config.yaml
n_layer: 13
d_model: 128
n_experts: 128
experts_per_token: 4
d_expert: 64
d_shared_expert: 64
activation: "cubed_relu"
moe_layers: [0, 1, 2, 3, 4, 5, 6, 7, 8, 9, 10, 11, 12]
router_score: "softmax"
normalize_top_k: true
routed_scale: 1.0
balance_loss: 0.0166
balance_bias: false
init_std_router: 0.0253
lr_router: 0.000543
vocab_size: 8681
norm: "rmsnorm"
norm_eps: 1e-06
tie_embeddings: false
optimizer: "adamw"
lr: 0.00277
beta1: 0.9
beta2: 0.95
grad_clip: 0.5
batch_tokens: 65536
seq_len: 1024
train_tokens: 490000000
steps: 7477
dataset: "wikipedia_en"
Below are experts of layer 10 (counted from 0) of a mixture-of-experts language model. Rows are named router (the router's row for the expert), up (a neuron's input weights, with its number) and show model dimensions 0-127. Each number is 500 + 40 x the weight over its row's rms, rounded and kept within 0 to 999. Numbers have three digits each.
Before each expert's rows: "mostly gets" lists some tokens that are sent to it at least half of the time. This comes from a sample of Wikipedia text that the model never trained on.

# expert 103
mostly gets: " med", "See", " ide", " Domin", "ét", " psych"
router:500484487510515447482519563473563538440483465503540463475487498466440531508563490563513485510461395463456479505492451506562504524573435493419549495494487494522459449540437491482547493426456503454441516492505455441450484534544416474556557500578475472442511522460600498457534493582511474474472499452510482458465496536489549499518470522556461446470540406525503514571500507511503528479524
up0:496459499517526507485521563461511547614435480398586430493514515453539474463533510444461509544511442459445491510490534470520519515461462517456504578497565562486560485489486478545553495473504490545504482543542533476457550517455473546516537505560452484479461505498529531422563496465522463539449486469524515545442438490426514516553467516454511449471467497504503447482505531423510559455590
up1:468506522524547472458433486476528544498444473472503442422448510525514451505495516506445494485559448432456484439525528527559410503534490481470579506500504524433448448478431492487509497478552488461505455528503528512479467490572424485497462470502482508520525491417543523433468440554489451480475497509482497576415482528439568400488485430560491444530445480526464532491460453490485503502436
up2:538494539574462510566437528507525471477461478519514471462530500536479449548488542434550437496499452559495501509488494551438531615541539479482534504478503461501554516476514471484497510452577524439465536463559483595457489542513504522470497543479430528515457535495542484546416476526472534510477514472465493488406523527606454491495534508570555538501566515574525493498462544508573470488457
up3:540517550526540516494513527503543460557519426477497495510437546524505488553487448543496449474482475527494456497489438477543471542574430516409500447480467453464487497482443476536478533526516538457383510485507497467451484542514453424526534568538583507516463523425478536534489538529487621488450482511459501470554452534500432477571522535583442498521492501538483526492458527488441475530490
up4:545506525503486469541531519523519518467506613462491502430456467556491525506401546394469464459538468508562464501507481491461443477531409471503470446510510495483523580525513554446547467480543494483526488474580420427467517505525483512510511502514466450554485493482593490521581484554559556526483500477519485506415553527581503478532462459426540447492491482509519455532485519494477524509491
up5:495483501498539474559500415511445482477474479447514518384530512483491394439504507546487487514543542515529471503503477549509469486528494466476548555466418514540469549572502596490534473478490435539549461488545527451561558452467427543448512542492489502462478525511518503478526529479508491480513478432536490524546466498452533407579547534495450520421545476563456508498516482448485495482578
up6:415547495518464426481480544479487506453470519511475529443535628543486523507510510496468489485571518436438501434503496541498494561542474464425397480423548455543516499523447527513535468444536442530511505530543488488457464475498442477505443536527561493469439457495502475438505493518511486468456583502454488489588520530517474457419513489481463468561433473438473496498443494507529494477493
up7:536555534535543425463496497557551516471479484500438496528553481448475542558479542531502519457524412446496498574455521554557492501517469528464435490528540523542578494535483506459594516495515418479546514519532483441556440501438561446523500462449458503490509496463437468427453536482491503562523483480607476518550561482504507542447481485518532422457500528545478543479548499505529540474504
up8:500495499499602498527537467516502424441567503498472470546543494479523484516509462499371401469509474446579486552516461559579440511575484517458516493482535539533500504520456517457520522502503469524421498496485535482486555520488462476517532536474497430483515455474505544515534530537497471568543433454497417508547505559488490539572507507511471435439506439492485470532477521434578493555491
up9:530576476450503472531525537420535519529515512512501496445529546504492507465435555540501493453521475474445498541535477550485526565520532527474520505552456459502563466480487556508542487476531487532474508471460436458501445532484438485483544495513546462463442433506465560477502492576557486456465521462429497523463523520439544445429491485533466510451539518504533591483486484618547539610438
up10:529472460476539515570506540498394480430478506534517486510525496501514520469525483471555489608586445495418465576515483583499507525584475506542523420469484489502506496538529523537504478566523458522531475475500483555575499556523432505491522484445441464485456520470483503486458565490484519546544518507529475434479487509537470567505467546508482429565522420513456566528550515479522488454564
up11:486460459516472440456526485526528518516475502516516470506487545456455530507493448440547547519484508493435542486417483540465489516525563492444509542488467470513564475516436496520582505544510504493482580514516520552493597501534517542531474513560475506496544501469506486443490456569464433502467554486495582563420536445555442484483495533480488483562553404532505556530575529435529412478468
up12:573502518581461417564556498468532493480473480514551442508564513424504480514493504472544534484466497436618509492482497539528436492466514416460547532518553501507422519469485488469514491469520572474501459502503489485427482462514478444476459454480471448515572486558552551471474446548523490485451524556519513521467465548537452523461472487508583495521501498567431496495501472572592528511483
up13:477548491529483439460475515535474520447467481440487460427485453598426540467492430478548502507570522543515574451462465471502472471501480460492550538509463459527461514547470472484504508423538589466496460456533442455479498550456481504510547498524466517533564530503547440487478412455510418492456559460487458467572485534501502464525475500433478459462494517435494505529467552539452483418480
up14:523519578499420435454452520514535569521502488434510460549476544477554477465469485592539498561506502503494566487494441561456475476508524521466480589518510470540435544519456468480533537488520488474533474431555481479485442484505463498558564511509512486477471540540549576528465492565484516498546490493563474462556479565572510504498458535494436420453561513476551558513512569461557467477493
up15:527547526494452466508462482470419449423468470487497528505574476465520513422497526580534505433514452505466477496491596442441537475493543488462436475575460519447501518553501532516458509522439483499492481535445444438442447502455473455473481502488476525478493512563505470434507543558517499495536494477523464437481448525476536505505553506541493561446531466494505521509544452587576426588514
up16:443509515491469548467534516487466451509486447419512540544450511547543507435464428474521526516456532492486499514540525479495555537555488549494542413449507409500480422429531519573516481472509463495432463557402537556556498513537451498472479521554532491481460480516540452541541471526565563491529535521506512520501494497433474514441465559472484505494512463427461545452471416462483457507559
up17:526525541470545476518542507517478459450478529538512481512538490488492524452472503478535539429545534519513446517487470586503516479573482492450573480620465578461470539571530436481567480499569512498535448500468499440509525513532534554510539516428536512588514501464574513508469471519528531517451467492505484500571492570504528455508496500550489562439565458538416436548522454467486551543502
up18:517501469565559499449458478490554499513493514484523444542505457445463462535421493504507524486498491545518482476508443544494447464540448579569546483521475535509541509475493541494546541471429495510495519481557554459494489487571564459489519550478476506565593528488502515488476578451465481580524490525607469557400456580467529503517461476526491505507477500514451454520397495482516450480439
up19:535544549519539452520515457520486523554506460493510461518528515415469483502582558578510551544504471487503452559477437518558466536477428494403456521448550524469495492509490452472580485462533455510567462527507459447538566534446558424497465487480493539519490549467484507502508502502462513492516496470515562514472408503490505506560478534514442445500526546543425416464477425467511509545561
up20:492486515475417429501491546540518490480536493500507411544532492433553549544490413455570526479489455468515564501542499494469490474415448536523506444504482425438466453478498521573453541486509533470574468497540448556491524536453407511503452499584484532466498427521528444519524480537578467516509495564425514471479475534496554487514520439508499500552463489520541561534518451543528492493503
up21:507498532538551418584586544534471527446538529511538510513525550520509501572441531559477519497440449540524539511511457496517534482435454460458557544508490470541548443488480482529518485446439509493432461487536504435486487535493485498509530519529458454443531444450546526459489524521615472488462533485463467480549498557437433526461471565430438518498481470495467444449436497485453522551500
up22:533433525509529505478533544437556432476537462525468460442473532514434547496525491530524465481435512510382478470530470418520523498531471528552465501559505450541526507527475516492561481465531452565443517460493458530517549465405493512523548539540536491459526486519577520525520501483562491537513463500551520465471501544490442488442518478498456500583504507471395499575459582481477527480564
up23:524525574471513492504506552506486517533503426524452482526570483529439462501524537479553571513448485399483550547452494567511532461486464473471540493509520482522491488552521424576499553521433494502520460406581446461528489501463451468463505501529476479523504465528471489463396516455545518493463474495474443502521461545490505483392485538456522483492528447567454513535492405529543533443502
up24:526532528521562501498507552498502562444567525518520448515450443476498584460517455541404518503470547439480547470475498510552473499483494549451566418448508488458536475472516471487554473507509452564435465446586493518519498494478512511504492546567565533524509484443558457513547513548522523451503483564541538538483548496481532423493499448450535511476505452475468511545384542488434526477461
up25:481448539506488482484508514447408441482505442443452539464473539461477515550513488538463520526564550417502548485511497499522484567583521470447479454575519571520494466540547400429536528534496457496472515447502537487507471486445455541478520541494586439465535518511481507454526536531581511460465506537492476468523468589479512462513483518504493437420548455525497541479486456506583523457501
up26:535536489473433473450493459534542465483510463550494452538478519521559621526438564561537519540482526428514448456493498501489522556477515440526436483530515503505453497459482458424510476510527419556507519579402523510469516502528519414546539485515513492521459560481503508490490550538518463499458469486496483427559542477597537520470506528446464466514486419469531527481521589515527528477511
up27:550461511453461499464508525490512524427501498540487439454487468495438544482417499511443518559547513532460535526512496503548534438509518492461485552434548503472484512583448447471546461490462426514487463515441460520485531504491481489502547524478557492495414437529564458426496543577554498486478529502496511463437457559542435508503443481406499529518518398543527478475516423503515472521567
up28:549495522438521499455500549520585482514510461451501511456520451529505522593499468482562418512485424441485463472485568467490523437437446461578499521506513527439531519498505548391549446518513520514495508560533549455543465476517503508439505506530467554450446473537517472540542483515554457518502493475572485480484495558521500478527487465521510436544497462444550424549499565532499537492407
up29:515517483470442564493432574528454502522529465525451630483556443536454482500529436519443508509519448515464535496530458460422500529540538483487500504535451586550506510553516508555494500524529513485539533413464575570484495542528557482547482516521477498495447560469537491466585543481464515502450506477525533467458434517517507518521538517580515544558533424549476474506519442524539535506531
up30:493481443500556538503584541467486514476431545572513543556485547544438524543492392560451480452546466516463503493523537479527556539508436463456476535546501586519450511433490545484530559461465566513537522523458435517495483511452448489514501438527463470500486451470508538491531543544504569490561458509508446455469522534455466483522478448527515505510472440452473593544510558509456525449477
up31:543487453492452478487541542432573587468506491501534466430437466521506530526548444513476474478396421539463448507474498480455522466517479527505547449572497462466459511581466582560496437538464499513483518459423521499498493485501468476479476492566534534514554492504545516510522504531499483454431488546516518457543504516462463554489455482526560570497500544535493469555433543560508506394513
up32:440417462537570476468468451463482538436441499480478499432489548488561483502427470572512428542544515451480475473498492484513443539523443464472480543580476568507384422502522513493459471494476475443467490490461563486470492511469477472502526443502491538530575507510543463455532523501562485515504514503553465485526569516487525550481480488524519550439518441451447437472490508428476458434466
up33:486526588491469540542508543501558591511576433464527535453519459522503551429505535539537497454495508489480532505525501462447505507468575508490556475520526515498512488535499486456548490474508524539552472475476444483535459475498474574514543448536441507495483435501461501477482483489559518459462504497518468513526468578418477493429518546500529524500594553561531525563498605623515546506545
up34:505452545487574515488515463481471467446482460518480476422598513470477463491486495490559427486485453487502449461529434471438483477514508483457521544548497588544493504581514573441499479506502533520487452417441540506504500524524438578520532541549512498514481485514465525477566460461468548498508542495518490534442391486545577507515543514546481435498454502555473538515505551519560513583549
up35:521483575458515500477513540540524478478416502474528547474513473405427533516551495462511439502505498476553529546482511487602424524602502445518469484504446506440510494560511562497501514434560548486441512504516538475518486424444445507510543471519548468457545520528565514562492478475492574549511479463549422509410502505445518505491532555562531498475509532448481489529524540500489548552496
up36:532452488503468506587542567526471473417447513458537516471488539550492528467494501492454528530481510559508475518461439486445566510558532549510532540530422417523461440562442500512422490518508475486550459518450545463483486554462489542530556497531527526421445572502523518439551500513456503504512478499529525434552512454438470549566495499535491494502476511569511558404519509522508456549438
up37:449502455452515423497435531502461563400512483474508557454500429509407481508555495474481465468456455470522529521506468509494515515536462541517534588499564468453536482440535554479472485473479562495487502460491517494537576486575515521508506472514464490482541532485456509461581533508496522476533437495511508585421508478488516545425434533563537509431444468495522469536469541565535457431521
up38:492528485510497463595499503545504537509516478518490499444503495457467494504539524509593498571447494527394475483488429462532479499496606574549534527487505590490600402530504511414543481470463451487452547463530522511517431464452486453481476536505494461505510517483515485515467544554494453548570436507473494495433480491500511530529478507568516458582495423501477478499549466482541497485518
up39:585491547582543471398430535439476520501443452469501495539495490489510472499549516600517467511509526531474479545449457526532547459554471448539508450490513494465491474475507507497532545485509577494453488443512485525460545463540415436512561529481502498494515566506522562524493478567539429453476477492602442487543409518506582502473469493540489465459464465486479531490455491486476510477432
up40:504478544478476472511569567505505546551547535511524473471539486469483566523515475554457492558490494429531550520461451499541574486516418470500517437469533451533590493445475509450505517469467478523522489478488493420499370453523511481505544450568467479447566479457527503517479515591488450459549488504508533446501534564453527502489496528602472450483550464512542488561497505536546546526491
up41:502485447504517377517600523476551508463452473580517514494460533432502499538460539556433498475452460492427513433481497466574504596464476502498441471504493510462470503503474463438558551492578510534511467468523466499518492436512478404523490487459499502438561466513497470498518508477460472497551501496469539539450455497541534545514489473516549486508519450474456459592557451545479541467548
up42:506537562461504548401437530563493540540483465473533549512460441492454519583506425537456540473498531524459514522518529487568491479496473514528525542434453513561482535473528454505444452502530541558515462441539547473534502518556447433487500470534504489498511474506557485456490533547475475500534486518588556438438476482502477495470479489432528457566495443581571501505477534490579520521587
up43:490438545531545490470498542575462520447486506500514594497484463452436427453545399480502408476469517431545556477490473414520519493545467498486465510477491501526448519452526483492561496405474566503437455461525508546526484488510501509525438496535521483486607527561535483504507484440500519450565440526548486449520499532551497508522517510465505471457413524509457483538499557521467510548536
up44:570532492508545529497519486513546478570510536495515530469425506473479577502506473571527514541496471522500488505498491509473564542521482485443436486480410520558535581583560514465496486466485538452434488481491548518492575522481475453506513541550504532502549507553580495498528517474538474432458468525518566491463479535491535556520483587547516506560545405538453484548431532444560501461569
up45:451493479571517472575499519491494555519491545478488489502527483500500533466491561561546501532479516508569449506462511479485505492447541529470501470578407515526507499584470577570430499451457451537498476552478531459496550501550418554485493507447537519505466542453516476455537502501522467452510558526552509456558449501549479593566589506480471519466538443464398464518484483455518489458462
up46:482503548529495543462474490534524495561532495485476523556524497445468476488500477422497486541454464512517446496539463467557517556470474394464466437475475502454523465597529477432556497405525474542495547514446508506579463499444468473530519526505493435491500476468461539470582572549489541519526526478482532462424493502540514483533553482501446508604521433446502479556535549499558490568513
up47:574584542562466555528482550557538527518505466538511453524399482495486532530524507432516563440484488504601522527468525496462603509544460504509498493473519506573460475449490529448572481450518540504479496462507489486505501518511480499497543433495537504461473531497524470588448456483467549489487459545473514555546530466532459398502560541519471434474488504479491544581485468446546509444521
up48:541566521522596550537533520417493512499492561501516448503531491530549531551549508475506521397526485485465511557452533505487525472535453400454539424470488534482527447554462542507507487501397510525479468469462518503429538507515491467508476514463473515505502457475494506565513431521506474451419521547541451530498411531463427537497439495460435511430493424452494491523469479523483532523527
up49:534504528494467507552481526528555460559566463530478446520568588447518586391531467487391547437509487469481533499491478560485480494540471476494577507527429453551418543419513514500458475431438454468483467491518513527543551523533505502493494479521491492470464506530543446540381518505537481497495522474520478467503424501497462508511461483502482495465478527450472470448472527491431523495451
up50:455517445512478543541511479534462611515466496387454474523492471461554488547527504500466508549459493429478562494491491525512466553488504515514464465450565506430494505428508534547508471480511487510534500502509444545488504470515561437528479509580453514477526439473522514506565572549560460442530568567520563487436541531517513484590440489520543491554494544502542475506435489485589502467510
up51:510541482546439481520519537478450515493476449500532475440481527493495498597486556440464532544514533483488502553493497563391506529555510558552543515475494473425550496456525488476484476538512507436519538435526513544429491501550447523473481495509571518406574512458468417510498488580454449521457549529572486426468553529558416520466473497556499498532491466528552482474514501482471503548492
up52:567504565523463512457460568472548501547494471483537439474468481478492515507521487559493522440510433484461488449465513568535518438465474492467508509409510487521406474477528485436519410456521571531526414474500521447418522545449541505528546492554540505463460522497555537580485437537526457480460504492520501496421460537473471558515464527523496491507452562550516487522439510460560438525484
up53:393488469467493448444430504410532535432571525484467474471469507448493575517595520526517489534512436460485473542495542505571499526570477528473487479463545475418474480511513490516566460492456452555433550529520501513489469447520498499522562520511423481466463483505519508543540486538478445480526516449549534431476470498480430502528492546503488486581457512495483536508503577451577457546490
up54:508505501522532482485470549433515479575445490453508470470626496450490574520493540528404526481512537532495464515503470551592520481467458428449505445505518533501516499627446510534538471438445530508478517441581459479494505494426448491546516561501520498543458482477539511425447536538512515494497452477508510529431517537482526515474486498516544495502468547468404436510503513520465546491513
up55:539498497496478502601572568500518461506443516524526449474488520499485558472462536548543491502472535526540488487465499458548470491529411507491512492519475461465572467488473481525451508444470529438504471548447502487528432487528471475494519469421452523493439423486486521497419536553574445522473524561494450527515526448433460534511581485523474390479544547439502452506529467438506519421527
up56:439463454558516423492564483490497462525508558491429512545514496515468542493538430538468507557500470543503496451443584466523469500507470535463460522481530496452488558451480509392544533483573560468459524494544483545529553499496462507532504535508465542444557465435519487586491535485496441485595507524497540454490538506553538433508519460430501465541542472478433471490502487494497479608503
up57:432496442524487608472489529593478553496534509505467529531534508460510479448561491497541528513495508500552524528475555450396517556527482464496521503550577511414508481502536450555498514471430499472490522517484442542468539466523481499519479448575480466387463504514555463446542529528524465517481478534484504516447505498561422492506490536419467462502495429445540498484438529465500462431512
up58:430469436475543506506465503395522455481494486387440512450506504535498504527502473461576481485586488499515468477480515515548495488496551514541479484462498543481462511515508592386504468500460504463478452558464472452467503532545474476511485515569539506481506507501486497507390509516508497521465507459546533476468453392542518506540455447526528490512456539493421512394511483465556552516534
up59:535492488549502522510526493643545549489495512512487510490515496456495484467504501462522512508515480469492459547484524529553471524522504477414494464557498482443491432446560482540545506491537547497473462517506492495533498495540533535510469506501463423515384524478527525474543482491491460526444516460555578443466493447405517421543478495531479405451481479538463422475454503541453614539473
up60:531522561562543505540491539473522533522461481439576442538510528459427548510461503486525451561469500464478464486467440565577524515501574487500525534478456516503477501505464493536430441471535555490502489465496454451511439510479502525530444461564508488482486417474525489532466512544493511460438488476540573544547359466489539395534480484533486411463516502455530503561510484503503543499504
up61:491423515510526424455401543503496470489471472537495397549481543528489528583541506550436537479511464515495500539528508492558446464534521489482529529478494498563507550517484499505438538528455422514435474509419463494449514562561476505478475464537425475478465467534524443459470580544503506512436505586429540430431508532500531467521487527474519452516506452514562549450495508524546504482489
up62:444515528517555535422438448441498512525470496460545536458569481425474534400468505520519468475495519432503490526514456511436455564503520463468540441515536492471510471458517446508418504463546511504482475502440510448515513521549400488527465512550573450492421488533506496496518457598535485460473470494520519534449511467491554521542519461552497478466581453528497496567536542543488563545532
up63:506603506484409468524451483493542465518518546485482547478519535505483467532508489514526521479566456462553516490492479488538492492526454515472568517506561557454580537495483456507516459512483503500500580514555440533578531558521460533525614528494463488513516465459538504468482446505520504573490490511507479551480474457509441490512497574453496474548517376517545492563532480565400514470568